config.toml
moe_layers = [0, 1, 2, 3, 4, 5, 6, 7, 8]
routed_scale = 1.0
norm = "rmsnorm"
attn_scale = 0.125
weight_decay = 0.032
seq_len = 1024
dataset = "wikipedia_en"
Below are experts of layer 6 (counted from 0) of a mixture-of-experts language model. Rows are named router (the router's row for the expert), gate (a neuron's input weights, with its number), up (a neuron's input weights, with its number), down (a neuron's output weights, with its number) and show model dimensions 0-159. Each number is 128 + 32 x the weight over its row's rms, rounded and kept within 0 to 255. Numbers have three digits each.
Before each expert's rows: "comes before" lists some tokens at least twice as common just after its tokens as in all text. This comes from a sample of Wikipedia text that the model never trained on. Tokens count by the router's weight.

# expert 7
comes before: " |", " 0", "|", ";", " 1", "–"
router:107143141173089089110131145146159078108130119123130140179119179101155107172053158138127151143137233127183146124128170128115139119119157160131056035130146142157092145161125186085156169108122137084088094098138126182131090119083161120118148145121157138150148077160079124144114162133137176097140126126082159162110216183072153086112180147127164141174191067151132102102135118117151115143055173115106138147141114106116123141115093158107154172137101076121127119070151125134122140179128155
gate0:154085150145116156179121096115126094105086154113094118169109132127139131127112173117064156162126166181099129162152097139137166145123159154116168175121122170099101119149137145163114151186136173113091152077133110100147130108164128109156126094171130227144166115186089199144074106116123103069139146183082147136126164075133124118094143144091117113143178110132150141142097153093190065148140152092193127123071153126170115081188156098162210113201129083140096109127109110130162163112103172
up0:144060155133117116190115124096105118156042119161102066131119124138142114185131138108112073133062131097082162192067124112160106180132150065064065141112130120185126113124081151121128114149148082103135151065117115131139156131053123134123129116183121115157110134090131180140105114120095090127112155093095118059160174152128111137114166174090146112177053156137218118130108115074113121158127136118116140192152136124102132151153099098142158087132119106093189094076132141102126106104141130
down0:099107175130105132150131158122074138105133137126174102186115076111129131156087166089063135117173085097109198165094156129164109124127168149166154101142115169120108119100123113105123093125079160109137090043121179124186117110141154124113185110151141140120149151087139114107144164086115186107166129154166150143059071147153150138174126147105142161141104213158112162142128126118148113120119208109142104208057136104093133195132122084156143182104092126122099096175163171146117142074089138

# expert 1
comes before: "\n", " The", "==", "-", "|", "The"
router:098153185135092105108155136172131102085118107140125157188108148152164106141126137136084174095165165105167139143134182087088130094155151098128082157113150125130092143135080120084153136134097153120163138134112114140105116073096088099145121105098136098208098152074167077154163164119142137147129127139090179086166157152140175098130122153119192172165192094152121199131145143058165142166049138159141089133128170177123136097107114152116172168147104053182176146106070093166121085149150139
gate0:098080154114154122096144165175098170147114144152159187151077099129157066188065140096080134041101107092125161131144159084171140117189167094127194089157143088137123149104142118124110132141067108112118130076114123085100077122093067130089150105100187113090105126126159127119165146135131118116163149090107139132062124090134143159126121107128133131109128093134127144119126080103093119158169091195090083098083137171087175099114128102167154133156080101131126151098088203133191109074122161
up0:134132105128155118118114131157112158112099170135122143121095121148153044167090135089069123114043087070141143159126195143153115101144080067133218096192171091119167109152090133121108134084139107113146111139172112078094053133117097126115169098139141156107151142117190115135183074157158088139145122127158115142051107147157134098176102109144078127139123075100107124168143103142149133182147118184141086104133132177075109083179134134174154166134099127142144076121112129097145098061124135
down0:146106112082100094187144133097150101153175079110120118128102207130150169120135149105191084106175109169095120131102165156093115148114117141149170145091130074111143116072142089118075170186141119138111142121153105173133149140151155145198150133162107086162118122153145064150088109074114154099086105116139134135117173154181094116153104095120138138135113135080058119125170216126103161062081154114136107128116131106186096152133182139168097085096145128133115147160164079092122154220170153

# expert 11
comes before: ")", " |", ",", "–", ".", "th"
router:096129153149095099115169142072139115146179087189092102167093126180186159167148058111135171096132111135144125118119145123063140062128145153115096156140148167169158161153115125128167173117107149096116143138174102107135112060022109123153135126138132160204145104145134089117104150075203133170105178144108149166149093140124144121130117161160112187111156138141128182152159111123166119138096213147144138109096134159067194102160126125094125138142144059155091133107130183123115087149110122
gate0:123153142094072137137119116155023132128080112132147097141117145141130149148148089129103138083165116160222090127101105143113090069117115070114070110143126163174081178165127124118128196139139110158108085131113096118164189130091089113117158125130107153130152166072156118121116183119140103101090107080164160085114127144134107128054126095116055116095111096139226133132163129077129164138152103071151128163069114067142172133098126121067089122114157129136162124143161094162128123100112091
up0:154108120140199173156189158159098142103075159218213112144134119150130129169125107097165102154138135073172135150158156118161096152088093119107099117081073123129107136063102146154118111147130143132095114095078167140122190117142137097191135112128136180166132168134160127110066133128081125113114105151113112128082126178154160112156095135066093080155097179107125064096103166111130130141135105164150104208070069148128192163135127116109111152114126129169165136112174146144166094160122091
down0:138126147157120099137164135146218165133076131079164141122119090114106169131077097121117115101151105196117084027105173150080095149148147097104102155098159121152142104116119183133069117116118133130144203077060141212034103140161121127136169069113103162095149163111145174168107124090083091135075132116112142108112086139123099163129131131139130092103130107135222113129138109119174111122148137164096102129111129119073110124112069150062121151123130158144130137124160155111160150114149092

# expert 15
comes before: " and", " the", " he", " a", " which", " but"
router:115155191103064131063175127121123081141141096160115117155092121118166121172111090157080137101181206103204116090160166092101143108157148095121112117130091122095093137099152097128154178113155142071173145134158100159165147083064090095085092081120126088188102131096149153147157197092165150120114155140108131140134149176139193112101092133145085150138176130126112143130170101091125111165097152110110062142123136175141121158077101109111149171164163114119123135051080100175127094143118161
gate0:122169127115102087078145153112148153064145186125094144121146165150190187197145158238137139132098132136124094132159137154106139093062165164103119149146138120041058111129103136126135130137175153134187104142123136102085083106159152153107103099092072123199113138151117106156139117080170166059119116167109137177157090120149111139127109157136150148113138092125120160124102118103170132140096175119101117149161165066047068090100127127124157133169143142103130117108193150140105153099111159
up0:132134072124113132148154092116113092125106147112106063091106070161116084092152019110110084064127106095171188088079119106123137149103135110139062141122143079160198163149142132185201186151091130123068160089194103141125162149088086082136125081165103174132103119101108131166100126144172103149183136114144097146107154129127116153093124091136183142119138151094129083143133143129150091088103157103088154129127081179132100152105131160125136079130162161182097157154138121098137110163156163
down0:100152129092161137138199107157066117180155129093139142106114089124112079139120163122155141112118178089152130103111114137107164143134115111139031102121095102062091151143200050082138175138104153097138145102154189142125129115100136058081062116158168111153115094104146131128102148176169076192073132072112095137134120129131127137092108168123113143149145165135103120155116109114087077116092158152082126086159129101103098108086126123148155147111124171113107090104196085170221102126145135